Experts of a small language model: 2 empty slots to pick, 327M tokens.
Below are experts of layer 8 (counted from 0) of a mixture-of-experts language model. Rows are named router (the router's row for the expert), up (a neuron's input weights, with its number) and show model dimensions 0-255. Each number is 200 + 40 x the weight over its row's rms, rounded and kept within 0 to 999.
After each expert's rows: "gets" lists some tokens that make up at least twice as much of what it gets as of all text. This comes from a sample of Wikipedia text that the model never trained on. Tokens count by the router's weight.

# expert 4
router,199,186,183,154,296,222,181,192,185,245,202,210,232,243,233,323,228,160,136,191,210,126,203,226,189,181,137,229,232,144,163,197,230,220,231,262,273,171,188,171,228,217,193,206,201,177,161,159,237,189,223,214,274,161,199,213,215,160,270,203,205,218,223,249,226,225,187,262,209,210,192,136,199,236,188,151,198,233,160,294,231,176,142,192,203,192,255,153,239,246,155,233,213,183,146,165,168,163,255,172,239,230,123,143,207,244,228,172,170,214,181,139,163,203,187,203,179,146,175,64,171,191,159,229,196,210,273,154,169,225,294,254,212,210,130,199,210,157,213,186,117,196,176,196,186,201,200,250,237,218,281,237,205,216,198,233,238,199,225,209,212,226,280,232,235,144,166,264,155,165,166,175,123,166,239,176,195,202,176,226,203,160,207,209,193,199,156,265,180,211,198,152,159,175,175,104,223,251,149,173,307,185,212,195,166,213,253,227,189,245,195,216,188,207,165,211,258,171,230,181,150,179,284,185,225,230,190,137,216,280,219,211,267,239,280,187,131,212,213,155,213,232,135,237,219,101,250,225,198,166,211,141,222,173,200,263
up0,256,176,152,153,218,256,223,281,222,178,224,108,110,151,176,182,203,193,194,176,194,231,221,244,167,191,217,212,260,214,179,197,173,251,233,215,258,236,183,182,201,216,191,220,176,222,248,147,236,141,208,253,116,248,157,242,224,162,275,150,189,195,183,241,175,235,241,207,202,272,278,166,191,164,241,201,282,156,194,238,167,255,214,175,196,223,164,162,142,168,220,223,266,265,147,155,194,150,218,178,254,229,219,226,171,216,225,197,236,144,157,192,224,130,194,172,165,164,174,174,171,134,248,153,136,159,159,239,150,144,229,271,240,213,180,207,174,140,186,190,164,236,244,187,218,256,242,228,137,246,169,201,226,260,200,193,166,234,243,196,265,231,171,227,227,130,174,165,165,239,211,193,184,140,252,237,203,259,206,277,151,192,218,112,151,208,167,148,192,211,168,139,188,212,230,189,290,226,173,141,116,181,191,168,272,204,222,177,180,179,183,147,204,189,314,182,248,170,251,244,126,134,172,151,246,276,205,182,147,212,208,205,192,135,228,210,173,220,218,222,184,195,230,170,255,238,246,195,248,130,206,224,190,194,248,153
gets: "1", "9", "2", "8", "3", " G"

# expert 8
router,187,169,215,216,232,211,157,237,127,258,149,205,227,197,172,175,162,224,231,238,252,99,205,236,226,183,204,222,187,211,200,247,241,237,165,202,273,266,189,304,156,169,191,177,198,205,144,185,243,204,145,220,253,187,243,197,183,229,222,192,225,173,215,197,216,225,163,199,215,191,282,162,187,227,243,254,194,224,245,149,165,206,183,170,245,176,268,254,234,243,151,254,186,210,165,237,243,218,156,142,258,155,141,228,271,150,203,182,176,248,222,180,227,245,165,222,281,119,118,60,204,137,207,197,160,229,181,197,195,261,175,298,225,246,126,196,232,253,205,155,154,250,159,161,233,246,190,149,182,265,125,229,209,159,239,221,162,252,280,189,219,211,128,211,216,149,213,223,175,165,201,154,244,218,199,227,158,216,179,243,218,277,225,93,181,228,103,199,228,172,185,164,238,246,190,219,201,159,234,165,175,146,198,201,216,232,243,271,137,211,226,220,162,210,197,190,132,121,190,204,213,161,159,200,164,182,179,168,234,189,200,131,187,188,234,182,239,180,241,213,177,159,180,260,215,171,186,157,196,176,261,219,246,245,157,241
up0,211,212,217,210,182,213,226,172,174,183,159,173,200,168,173,103,215,106,255,160,218,206,195,176,190,256,184,195,163,205,204,256,198,269,137,245,156,224,205,140,154,240,235,253,166,240,192,229,182,172,142,187,172,162,182,191,191,175,230,138,180,259,193,220,169,241,184,213,195,146,172,196,176,204,269,196,276,221,155,209,190,185,165,170,149,235,135,171,194,202,147,193,182,233,223,218,106,199,139,143,234,215,186,199,194,226,220,273,211,277,189,171,195,231,259,155,217,171,220,217,255,191,238,217,236,279,231,193,259,228,259,143,110,289,169,119,207,216,237,185,189,168,253,167,183,263,249,178,252,177,197,221,220,173,118,202,186,239,145,210,231,156,307,276,114,242,188,240,198,184,210,267,76,163,155,188,156,139,228,232,206,177,211,194,151,251,211,207,191,239,240,279,204,149,138,212,172,217,188,194,223,169,205,208,250,224,177,178,173,192,237,226,261,169,260,274,190,254,178,166,238,133,210,225,147,200,235,169,233,144,259,198,283,252,222,172,192,150,126,181,272,244,168,229,200,220,215,192,133,165,164,164,183,206,187,179
gets: " C", "C", " L", " D", ".", "c"

# expert 13
router,233,194,146,197,127,214,99,161,179,164,176,143,244,201,240,244,209,131,200,205,258,179,191,177,206,247,167,220,219,223,170,246,257,213,156,265,209,233,269,177,194,211,182,238,148,283,214,238,220,150,203,232,246,163,272,237,150,182,256,209,205,246,142,210,149,230,199,227,277,273,187,190,204,129,195,108,195,205,207,202,218,212,219,218,185,201,259,171,249,170,219,204,232,214,188,187,168,206,97,229,170,203,176,185,167,217,231,76,279,195,221,126,168,191,181,152,189,157,217,96,255,180,203,176,171,197,212,158,160,239,179,213,207,183,100,225,256,198,287,249,255,220,193,205,173,211,192,196,226,221,200,138,240,224,203,234,187,231,189,168,182,222,189,227,180,137,141,256,280,258,300,180,242,189,177,218,164,143,238,263,231,226,224,172,164,184,212,187,161,201,246,177,200,236,252,193,230,136,186,190,272,211,217,219,229,210,219,181,154,248,245,153,160,229,235,205,196,202,140,187,133,241,207,234,122,187,241,198,220,227,156,184,238,184,151,215,193,173,177,229,201,221,312,194,265,111,139,218,238,185,145,155,166,218,137,227
up0,154,252,193,172,196,231,177,189,192,223,277,222,153,220,220,197,178,178,172,133,227,209,204,222,245,203,236,168,272,179,166,183,248,260,171,257,172,235,280,190,200,266,190,182,193,214,141,207,196,172,233,277,279,265,243,220,216,249,271,173,189,254,234,159,189,240,307,169,169,189,238,169,246,174,172,158,212,197,170,150,183,214,240,176,194,161,244,192,234,231,170,197,147,213,235,209,222,76,182,161,194,230,225,245,187,158,195,201,227,283,157,248,207,130,179,209,234,237,205,190,273,241,162,157,169,188,130,218,304,258,200,267,254,238,120,199,224,196,266,174,198,275,243,215,233,167,180,233,165,208,181,98,197,148,227,187,183,196,188,150,197,266,214,177,239,173,131,221,215,209,180,131,213,245,129,262,192,268,203,167,179,183,227,174,164,88,267,168,138,192,251,166,131,186,190,173,216,132,122,184,193,195,227,263,217,186,216,192,227,174,249,183,167,171,155,257,200,177,177,173,156,253,146,232,193,151,202,159,152,204,220,170,196,168,189,153,170,205,191,103,215,188,154,230,193,186,182,248,243,204,197,185,122,205,198,255
gets: " |", ")", "ist", " League", "er", "ic"

# expert 15
router,110,178,185,229,166,226,230,259,163,231,147,203,177,231,173,179,213,108,186,222,201,186,157,179,155,183,156,316,200,221,181,183,178,231,270,166,187,196,287,208,184,203,217,146,165,160,180,216,231,196,170,223,217,217,200,176,250,203,209,211,237,194,209,238,170,247,247,191,244,160,204,166,231,156,226,190,241,199,207,200,151,225,227,234,210,224,180,184,219,228,169,276,135,233,197,204,208,177,233,250,186,157,159,218,203,148,181,111,169,198,223,190,135,220,156,152,187,248,189,162,244,198,205,247,228,208,151,178,225,177,184,319,142,172,240,178,211,149,207,245,250,264,247,218,174,142,184,257,159,171,144,182,164,218,120,340,222,139,200,144,199,200,166,212,239,180,187,232,156,238,198,161,185,169,215,202,161,272,108,205,151,222,147,151,184,217,216,173,201,207,197,56,204,194,131,202,203,181,203,195,278,226,260,153,197,198,280,153,212,223,210,217,200,265,229,294,230,160,249,259,214,232,275,195,192,199,135,218,179,178,183,252,190,211,239,195,252,243,195,171,251,130,271,202,190,226,260,187,140,151,196,201,192,258,115,173
up0,186,104,203,222,248,214,145,163,194,284,245,216,222,258,209,206,175,211,180,132,233,180,116,192,174,229,230,169,174,171,206,303,203,210,243,255,218,263,167,183,209,213,161,237,88,142,200,206,125,154,181,193,159,159,219,289,213,194,208,263,200,261,216,214,186,212,166,126,245,167,194,165,221,61,148,245,211,279,281,235,210,195,188,237,217,223,235,140,157,106,199,192,182,209,187,149,209,154,317,264,173,166,158,224,179,174,161,163,198,259,149,144,151,230,273,191,171,139,188,200,208,190,230,165,240,165,233,188,154,153,177,209,218,200,191,309,242,174,169,217,230,259,201,230,232,197,163,182,198,216,183,134,216,248,248,209,176,183,146,156,222,153,242,193,232,155,234,148,166,234,145,249,208,239,203,191,225,197,160,162,219,131,170,160,237,232,267,192,203,143,170,170,230,213,224,168,229,211,193,215,224,124,167,195,269,225,192,230,177,185,232,165,190,162,230,201,128,218,188,244,193,227,278,228,210,208,191,236,217,191,160,220,229,258,249,208,239,179,120,145,275,247,197,170,197,214,199,219,233,187,230,214,198,231,207,236
gets: " was", " is", " as", " were", " are", " be"

# expert 5
router,212,183,202,190,183,290,211,224,141,247,212,148,154,206,243,253,230,135,210,146,129,177,89,205,196,100,162,204,169,119,253,208,317,239,215,215,219,251,202,172,166,209,249,161,239,172,205,198,173,156,142,173,205,189,150,210,263,264,199,216,209,184,209,250,184,264,173,230,168,176,236,142,227,154,234,194,257,186,187,165,213,165,228,309,246,179,160,177,168,201,216,260,233,275,244,182,192,112,200,248,207,205,210,150,234,190,233,182,184,231,196,162,182,145,143,174,222,183,231,131,249,210,230,214,193,201,173,205,197,189,172,240,200,221,211,196,178,169,197,184,250,210,205,194,194,228,181,299,164,183,218,258,241,200,106,249,257,189,260,213,204,231,255,192,260,189,183,250,243,176,198,242,228,211,133,211,224,245,177,254,167,189,229,184,163,233,218,183,148,207,168,164,283,161,222,178,191,194,202,181,140,177,166,143,260,112,221,246,179,178,245,216,168,235,209,125,203,271,233,263,178,169,219,235,107,154,205,190,240,158,194,272,161,214,237,239,197,192,187,274,179,261,204,262,252,137,168,241,204,241,164,170,153,242,160,273
up0,165,215,201,198,293,188,193,240,256,199,181,189,172,244,210,180,166,102,179,218,253,197,217,175,203,195,124,237,183,138,206,245,246,252,198,263,240,205,233,158,129,216,225,199,225,166,141,215,210,168,167,217,234,171,264,173,217,154,202,198,262,102,208,197,229,197,198,109,214,200,182,134,174,203,287,192,177,206,116,186,203,137,177,255,329,176,180,226,238,165,176,217,140,218,202,255,212,234,239,247,195,197,215,208,200,121,222,181,172,230,191,96,216,211,235,156,274,193,202,202,174,159,211,193,217,203,203,177,221,228,265,162,217,224,184,183,280,198,220,163,210,224,163,184,180,223,123,206,229,198,178,282,245,214,186,170,247,272,252,213,203,225,221,257,157,244,213,201,182,152,275,208,219,258,209,178,175,180,202,260,235,233,193,228,208,156,236,197,216,168,175,175,203,159,135,162,225,146,168,123,233,180,161,177,254,199,246,194,180,186,158,169,98,196,193,188,259,266,136,236,195,283,245,276,172,239,190,224,179,157,86,248,219,225,219,206,169,201,172,146,206,189,159,243,299,227,170,147,203,184,221,157,222,245,140,271
gets: "1", "2", " the", "==", " The", " first"

# expert 1
router,190,280,236,165,125,185,242,185,293,250,133,156,201,307,131,257,208,186,210,201,231,242,151,295,166,180,117,224,246,220,202,257,219,247,217,150,214,197,279,185,151,141,197,213,178,109,225,190,234,170,258,191,206,188,204,200,200,195,172,240,180,165,194,286,190,305,177,151,274,201,187,137,166,138,221,209,243,200,219,230,188,191,243,212,157,174,255,122,260,241,189,189,196,147,185,298,183,235,238,261,251,137,189,168,143,171,202,196,173,186,184,194,203,197,164,172,143,307,220,59,182,212,146,182,181,264,198,145,177,160,214,240,161,254,158,168,199,165,181,172,160,242,269,217,172,181,220,186,246,255,178,150,196,227,231,189,240,250,238,152,176,245,213,152,233,207,180,186,181,151,164,81,263,225,179,223,178,299,197,218,248,215,245,231,88,227,187,229,175,220,220,203,230,177,234,227,215,192,190,195,170,178,215,183,214,163,214,255,166,203,188,183,229,212,192,209,196,178,182,234,228,221,188,210,148,112,212,203,185,186,172,172,239,235,232,194,219,198,229,213,200,244,244,183,227,205,169,203,175,201,144,173,204,227,194,199
up0,225,201,144,286,215,258,158,266,214,248,98,302,197,254,171,292,253,287,180,165,255,157,197,239,195,142,205,190,127,138,215,198,196,196,246,227,178,198,214,217,164,198,275,232,155,145,123,230,160,152,184,184,266,252,208,205,197,152,131,222,210,99,172,171,206,237,208,215,156,167,170,187,234,133,189,201,196,130,248,196,176,267,132,205,144,170,216,170,288,227,155,243,185,212,231,264,243,214,218,207,166,154,230,211,169,225,201,191,226,125,166,160,188,136,196,183,261,156,261,173,144,110,192,232,226,241,188,254,129,204,265,225,190,119,206,220,214,200,191,251,225,230,200,170,211,161,230,196,269,236,191,193,148,278,218,181,132,232,199,185,148,182,199,225,155,209,157,143,167,108,197,200,256,200,121,175,187,236,146,232,212,222,199,236,187,192,280,248,208,201,207,225,242,163,163,295,205,139,189,192,195,207,194,170,212,195,199,261,214,198,269,201,185,207,267,205,220,236,194,229,188,239,185,221,223,228,257,187,194,180,197,217,224,185,129,147,226,210,207,209,239,256,189,244,262,187,183,159,238,232,209,228,201,217,182,143
gets: "\n", " In", "In", "d", "c", "l"

# expert 14
router,190,223,262,174,192,193,191,160,147,229,252,230,175,192,196,266,203,257,250,147,253,167,198,123,268,209,240,184,166,170,195,251,234,198,223,181,226,130,258,187,197,330,152,162,260,165,266,159,192,116,174,210,211,172,225,150,199,181,203,194,329,181,199,274,221,222,212,227,162,193,186,141,88,174,214,222,227,190,136,174,154,212,168,173,216,199,248,143,119,208,226,231,182,240,225,244,192,172,238,252,178,209,187,257,164,249,149,187,202,280,187,206,153,169,221,193,203,210,152,137,198,193,198,180,232,201,212,222,181,221,241,191,228,285,210,216,220,189,229,153,157,248,124,197,169,156,196,225,217,251,217,212,178,269,173,267,132,232,169,194,121,173,124,159,216,163,258,143,146,154,238,242,227,182,189,245,138,220,150,213,185,142,167,209,146,280,193,263,154,137,217,152,204,141,251,165,214,241,208,242,194,193,196,204,226,223,207,198,206,133,271,147,147,197,248,293,182,175,220,184,149,165,209,242,247,216,244,207,240,192,259,156,164,209,190,236,241,177,160,193,309,210,194,236,239,211,220,234,154,172,211,214,207,204,212,191
up0,239,182,235,256,168,159,198,191,202,224,233,189,104,260,244,253,211,226,139,287,216,201,230,207,177,255,138,242,223,215,194,258,176,193,157,208,221,186,242,177,187,207,255,187,183,174,181,173,185,265,237,171,225,126,199,172,158,183,222,253,163,217,187,236,211,238,185,164,262,164,239,226,181,248,222,162,311,226,202,240,149,140,203,253,164,161,211,223,221,227,236,118,227,183,267,218,181,185,267,193,182,234,168,159,218,245,201,190,260,153,248,123,184,129,208,162,160,183,250,140,194,191,229,145,223,223,196,232,231,147,156,202,171,193,141,175,161,196,249,199,250,308,213,256,268,166,214,187,216,219,214,250,186,221,158,190,153,208,213,269,161,250,233,176,140,137,237,247,199,69,176,224,210,197,164,214,203,176,176,200,179,171,187,205,186,222,248,238,129,205,198,161,176,161,143,146,226,268,223,274,242,139,248,135,146,174,237,223,240,239,227,160,207,131,269,205,124,191,216,201,145,178,240,167,170,104,169,227,177,238,235,260,205,192,179,158,174,205,136,215,195,201,260,183,212,182,205,234,148,233,110,253,220,192,141,162
gets: "\n", "-", "|", ":", " N", "=="

# expert 10
router,193,181,240,255,247,160,234,188,137,239,173,245,172,254,291,288,251,172,238,176,263,176,194,196,192,190,195,122,208,285,177,178,212,182,145,233,143,253,309,144,162,195,215,215,218,121,164,205,208,211,186,173,233,196,221,116,224,208,214,122,239,183,232,226,270,171,148,262,176,207,161,181,189,154,198,155,264,137,179,208,136,214,202,146,237,218,199,154,291,174,159,238,223,131,174,245,156,149,227,176,288,222,232,195,239,194,259,182,201,174,175,210,199,154,196,178,231,160,176,170,282,254,157,185,229,180,150,190,283,187,229,222,196,183,253,167,165,152,162,149,206,188,255,235,218,264,230,223,172,274,200,194,211,169,139,181,181,180,210,173,248,140,155,189,183,172,211,240,204,132,244,156,163,147,181,187,156,245,180,223,187,176,224,224,160,146,190,223,197,263,188,250,206,163,205,268,246,220,192,159,153,124,188,234,241,283,228,249,172,234,215,149,250,114,157,290,225,174,221,203,228,240,252,197,230,197,203,182,141,216,216,169,216,210,266,240,199,242,147,219,144,177,223,156,193,196,219,209,166,222,204,252,212,110,145,207
up0,203,227,150,156,208,187,144,175,110,275,172,213,191,241,259,215,216,196,243,169,249,180,210,208,199,182,132,145,197,178,229,236,306,180,213,200,214,206,215,124,181,189,221,277,194,175,151,215,186,158,257,240,254,125,226,253,283,261,147,215,201,226,215,279,244,230,190,200,188,220,168,213,119,211,215,207,261,263,151,213,219,169,203,274,184,211,251,208,205,206,191,201,162,203,252,320,207,126,217,211,267,238,188,236,167,252,157,164,176,154,253,238,249,218,178,162,225,154,228,220,237,153,207,185,201,177,77,222,230,171,227,232,191,194,224,213,245,170,140,118,186,212,162,259,161,246,196,256,129,237,222,238,208,201,200,209,165,244,172,177,184,162,196,219,208,192,188,164,156,192,224,213,199,137,214,204,203,220,187,182,181,177,236,221,211,213,143,187,138,215,217,225,132,207,115,172,242,211,275,187,114,174,156,122,243,202,279,193,182,187,209,155,199,198,243,265,206,252,252,168,173,175,249,166,160,90,122,212,231,178,213,129,188,229,161,253,221,190,191,177,191,188,215,181,179,244,86,223,203,205,170,146,175,260,231,175
gets: ",", " in", " for", " of", " that", "it"

# expert 0
router,175,121,191,237,258,237,140,216,240,270,213,202,212,234,175,182,146,196,132,183,244,169,230,172,169,223,221,187,233,182,224,222,259,225,228,220,219,179,197,159,155,208,131,203,148,127,194,205,157,239,210,144,181,206,167,193,184,210,243,218,231,184,241,239,219,155,266,263,248,251,241,154,250,153,238,210,192,251,178,240,167,238,182,199,186,175,218,155,175,222,234,262,193,275,218,239,191,162,265,157,196,157,135,240,218,209,176,175,113,183,198,191,163,137,183,137,188,192,126,171,170,273,202,207,252,278,219,176,213,283,222,198,145,176,152,184,299,148,265,195,230,228,265,205,132,220,209,200,203,171,215,176,138,230,151,189,170,195,269,210,258,152,235,217,132,211,193,128,123,212,172,195,194,220,214,278,171,198,133,273,257,210,134,182,172,237,270,194,208,196,212,196,260,193,141,209,162,198,212,170,245,108,126,238,202,263,183,228,160,128,243,239,206,193,186,237,202,273,216,180,218,208,195,144,201,270,224,138,193,164,126,217,223,190,165,196,225,239,205,99,257,185,153,253,200,205,165,124,214,206,262,200,231,167,253,212
up0,181,201,144,182,193,219,227,220,256,225,178,178,156,207,251,242,221,200,186,185,158,148,181,190,149,242,154,212,231,187,202,145,176,196,240,191,266,183,220,185,138,231,126,152,220,207,255,223,237,127,146,216,178,213,210,175,252,189,123,246,216,173,126,242,230,322,169,134,275,280,257,195,178,147,244,205,221,245,208,113,196,203,153,269,199,209,137,209,171,68,196,252,239,239,233,212,154,214,119,234,201,245,149,133,213,248,253,201,169,201,173,198,193,174,168,206,205,202,155,151,231,230,223,166,242,163,201,223,157,192,271,172,149,205,160,133,275,233,268,247,148,238,178,260,188,206,194,176,157,215,123,205,237,163,181,258,154,176,215,173,152,216,165,212,217,146,228,234,137,198,248,206,210,273,135,220,128,183,229,210,211,177,173,234,244,214,160,237,204,214,192,147,299,229,228,247,206,201,184,233,143,177,186,212,177,157,192,130,173,204,210,224,179,178,206,182,155,243,223,151,233,139,243,237,164,240,155,137,276,164,165,111,191,187,243,217,181,251,178,179,271,236,183,222,208,223,138,187,170,193,149,222,198,222,184,250
gets: " to", "'", " S", " is", " and", ","

# expert 11
router,146,178,190,210,206,260,278,159,224,274,129,186,141,274,230,302,182,206,193,209,202,194,256,240,172,196,184,213,247,156,144,251,196,198,229,290,240,242,230,97,198,225,150,196,191,221,145,175,237,194,140,165,177,195,153,170,197,146,184,278,226,191,177,279,211,251,181,168,181,183,179,209,180,124,260,176,138,161,213,200,279,141,146,216,215,228,259,225,229,183,152,162,182,235,214,181,119,187,168,166,268,200,195,236,249,179,276,192,202,205,201,244,224,206,229,198,208,238,213,146,155,182,282,143,217,223,189,146,182,223,245,185,165,217,225,176,178,223,249,217,102,212,185,235,143,192,148,264,187,211,209,182,268,206,153,232,161,172,211,147,155,226,180,185,259,255,201,162,194,192,220,204,181,225,213,176,220,141,199,317,209,104,200,137,229,178,239,202,174,202,236,181,123,187,216,210,189,177,235,235,190,178,221,150,228,201,258,202,167,276,214,156,131,122,244,246,219,270,205,209,196,166,165,203,201,181,139,154,211,257,149,242,223,289,145,233,221,204,154,137,190,221,213,194,255,151,222,203,250,202,183,243,210,206,138,263
up0,249,244,215,231,184,307,200,167,204,215,139,191,112,243,218,233,236,175,131,139,144,223,134,227,256,161,206,216,200,200,147,220,170,138,237,270,187,205,114,167,185,226,199,247,159,159,175,137,196,191,254,214,203,254,173,38,217,195,170,176,215,178,264,169,156,150,150,177,205,185,182,156,178,99,156,220,187,253,222,269,228,245,126,198,257,176,228,195,141,183,248,185,184,230,237,164,122,208,236,205,273,134,212,237,193,253,258,174,188,198,213,189,229,242,213,144,172,252,193,122,207,272,262,201,176,188,168,131,182,242,277,216,230,139,204,241,217,185,202,229,187,254,249,194,188,292,214,158,260,239,177,242,162,205,183,199,217,134,209,144,259,241,191,171,217,166,219,224,161,185,247,171,235,210,215,211,190,191,195,237,245,208,218,199,228,238,255,243,263,236,237,180,186,219,260,218,163,246,188,125,214,188,188,201,184,191,189,249,212,251,175,165,188,215,221,185,213,179,273,295,181,146,183,217,224,252,222,194,179,121,161,161,218,225,220,138,144,171,140,172,202,199,209,153,187,187,250,229,214,150,252,138,192,209,193,212
gets: ".", "\n", "°", " film", "′", "″"

# expert 12
router,160,210,162,187,236,232,216,297,139,205,150,212,264,276,207,217,183,201,193,195,218,191,177,227,249,173,191,183,131,205,198,237,204,167,219,251,184,214,268,206,213,144,206,320,202,185,231,179,248,131,157,214,197,170,246,167,199,281,247,179,226,175,188,206,361,188,215,203,220,199,228,179,124,185,240,222,149,209,268,206,185,236,212,190,279,141,218,176,152,157,151,252,138,154,171,226,187,158,190,230,143,202,158,148,211,130,265,127,253,197,222,197,153,213,149,158,256,191,210,124,221,283,180,214,177,211,194,230,157,229,229,289,172,192,117,250,222,209,227,167,136,236,193,215,239,291,182,186,209,173,243,248,156,229,221,258,157,216,187,155,193,149,161,213,157,262,220,226,241,174,253,178,159,170,150,228,223,156,194,203,179,250,189,231,248,210,125,209,189,194,219,208,231,228,166,236,168,117,183,167,190,227,259,271,199,179,216,206,156,213,209,142,216,215,194,265,240,167,199,160,221,253,243,182,195,177,138,179,207,111,162,224,194,238,197,233,228,165,197,185,213,290,175,185,252,197,232,151,225,224,196,201,122,128,165,163
up0,109,255,158,213,179,213,106,225,220,218,305,230,207,181,173,198,216,197,160,197,249,160,211,200,208,169,186,129,198,195,137,230,207,233,155,224,229,169,157,117,224,274,215,225,273,160,204,189,219,204,183,152,112,166,177,124,260,217,173,164,202,147,241,174,196,171,290,224,211,225,212,165,161,234,255,139,279,188,235,265,194,233,258,269,268,210,177,190,133,177,174,200,194,264,202,267,240,273,173,149,227,217,113,257,210,223,197,130,214,124,225,214,209,186,98,184,102,213,196,163,176,183,160,194,173,244,238,164,206,224,217,200,214,188,217,164,281,168,211,166,210,262,178,208,195,207,203,258,244,278,199,208,195,262,183,266,246,215,157,188,273,223,190,161,180,239,269,186,237,268,172,137,225,149,210,234,204,234,245,199,232,203,140,186,205,284,185,197,158,204,189,198,125,205,200,204,243,215,205,184,216,197,189,180,191,206,201,193,223,190,199,176,195,156,194,160,306,153,276,166,157,234,215,225,229,244,159,216,201,206,167,282,169,183,187,257,187,150,248,194,177,235,187,169,256,174,213,160,261,153,146,197,169,138,183,238
gets: " in", ",", " of", ")", " New", " United"

# expert 3
router,176,119,298,153,183,243,199,240,202,262,203,133,216,104,124,183,202,177,178,164,191,190,110,234,168,204,182,171,134,234,222,244,193,207,198,188,235,196,188,171,147,227,258,203,186,187,202,236,235,191,206,112,249,247,218,94,274,206,237,206,259,206,230,204,215,214,153,217,218,266,199,245,207,226,235,180,206,255,146,223,185,154,220,160,204,124,180,163,216,189,172,208,182,222,214,228,153,171,237,224,245,274,222,239,229,235,207,177,236,200,164,215,183,194,149,193,236,166,197,82,201,268,216,154,175,266,276,270,175,231,191,212,223,199,148,256,263,264,240,190,293,192,261,282,181,234,207,216,224,186,260,163,181,241,145,155,125,203,178,211,207,248,128,174,118,222,200,151,155,199,189,167,243,204,202,186,165,204,163,262,166,229,187,186,216,166,277,237,151,233,235,231,168,218,195,190,211,173,199,195,203,158,208,162,204,215,191,156,259,186,212,134,208,291,236,266,263,247,272,196,203,217,245,287,198,208,180,131,99,162,209,167,250,215,176,209,173,183,177,171,167,130,214,184,158,213,227,175,227,161,243,177,169,251,187,188
up0,194,169,236,211,222,151,188,166,181,228,242,215,233,287,192,220,152,216,245,170,182,223,173,231,160,139,275,245,183,188,238,146,235,169,163,209,174,213,188,145,180,240,133,131,190,246,213,202,239,153,119,162,247,165,228,174,229,189,142,171,295,162,264,228,245,270,216,238,272,228,173,196,141,172,210,151,185,272,167,218,133,215,194,242,256,240,108,235,119,180,182,214,256,179,230,166,204,207,137,243,220,167,165,271,237,225,174,170,208,188,280,113,207,158,181,155,244,266,163,163,112,204,248,190,246,168,186,115,199,199,277,126,265,171,148,176,225,231,231,189,194,214,282,209,206,183,245,236,245,186,215,244,219,237,160,199,229,249,192,198,221,213,180,307,174,213,246,194,192,207,214,216,252,220,144,176,244,177,149,156,230,193,200,223,173,147,197,230,151,131,170,197,215,228,122,258,196,178,161,134,181,209,207,186,211,166,170,297,145,189,149,204,206,213,237,241,226,192,177,188,232,237,251,173,105,212,202,216,224,234,198,204,205,234,228,246,191,239,137,190,186,253,168,159,257,192,169,172,234,179,261,222,148,243,206,149
gets: " ", " (", " \"", " W", ";", " w"

# expert 6
router,184,197,179,162,230,255,207,206,153,180,242,135,168,317,244,226,201,204,233,160,142,140,238,230,210,194,179,167,163,193,181,186,302,175,255,267,217,149,226,200,234,168,161,218,158,187,173,170,175,149,237,228,222,215,171,214,250,248,191,205,243,227,245,169,215,233,182,165,280,154,268,170,244,242,163,124,259,217,239,200,166,183,135,167,181,186,194,192,279,218,144,253,222,211,245,222,260,198,123,147,269,183,158,193,153,237,128,149,238,146,244,172,239,95,132,154,161,148,226,82,193,136,208,257,207,196,125,276,213,143,242,283,253,235,226,157,224,228,280,196,157,260,241,246,222,201,221,195,197,190,150,216,162,242,162,224,185,219,218,192,251,187,217,216,242,226,231,186,220,164,186,241,140,194,179,207,239,136,189,226,185,233,133,192,116,158,168,228,187,235,146,202,192,195,229,215,193,196,182,179,228,165,274,141,211,228,223,176,159,244,151,239,177,215,247,220,192,240,258,219,217,94,194,181,208,214,163,206,239,224,268,173,218,173,159,189,169,167,220,160,172,185,208,172,245,217,228,182,133,182,269,227,201,243,198,191
up0,118,132,116,98,176,186,229,140,250,207,204,206,137,243,183,227,198,199,157,188,255,229,210,229,216,200,179,250,229,230,190,206,197,222,260,268,222,179,254,170,178,169,236,220,197,180,194,216,174,174,226,231,165,203,132,208,189,312,217,128,175,228,276,201,282,193,152,207,253,207,217,199,175,167,176,155,159,176,220,267,156,204,239,193,193,223,182,114,231,227,235,213,205,186,211,188,214,194,169,211,226,194,196,233,174,180,197,133,239,167,255,164,223,180,173,109,200,163,230,181,179,174,227,259,169,258,170,242,234,194,193,136,236,168,194,173,213,190,206,238,125,303,196,197,239,244,255,255,239,167,201,257,95,226,173,212,236,200,271,106,191,282,174,187,212,222,198,182,150,209,271,217,229,184,143,200,268,145,221,189,218,186,185,238,164,190,196,174,156,234,202,266,203,154,158,204,165,165,311,231,205,149,279,230,206,236,204,206,177,228,151,181,157,230,285,240,195,242,226,209,175,166,204,246,214,164,164,252,184,179,237,206,186,196,80,199,193,141,176,116,211,240,257,208,243,155,100,182,179,151,155,171,184,192,225,230
gets: "1", "2", "3", "5", "4", "6"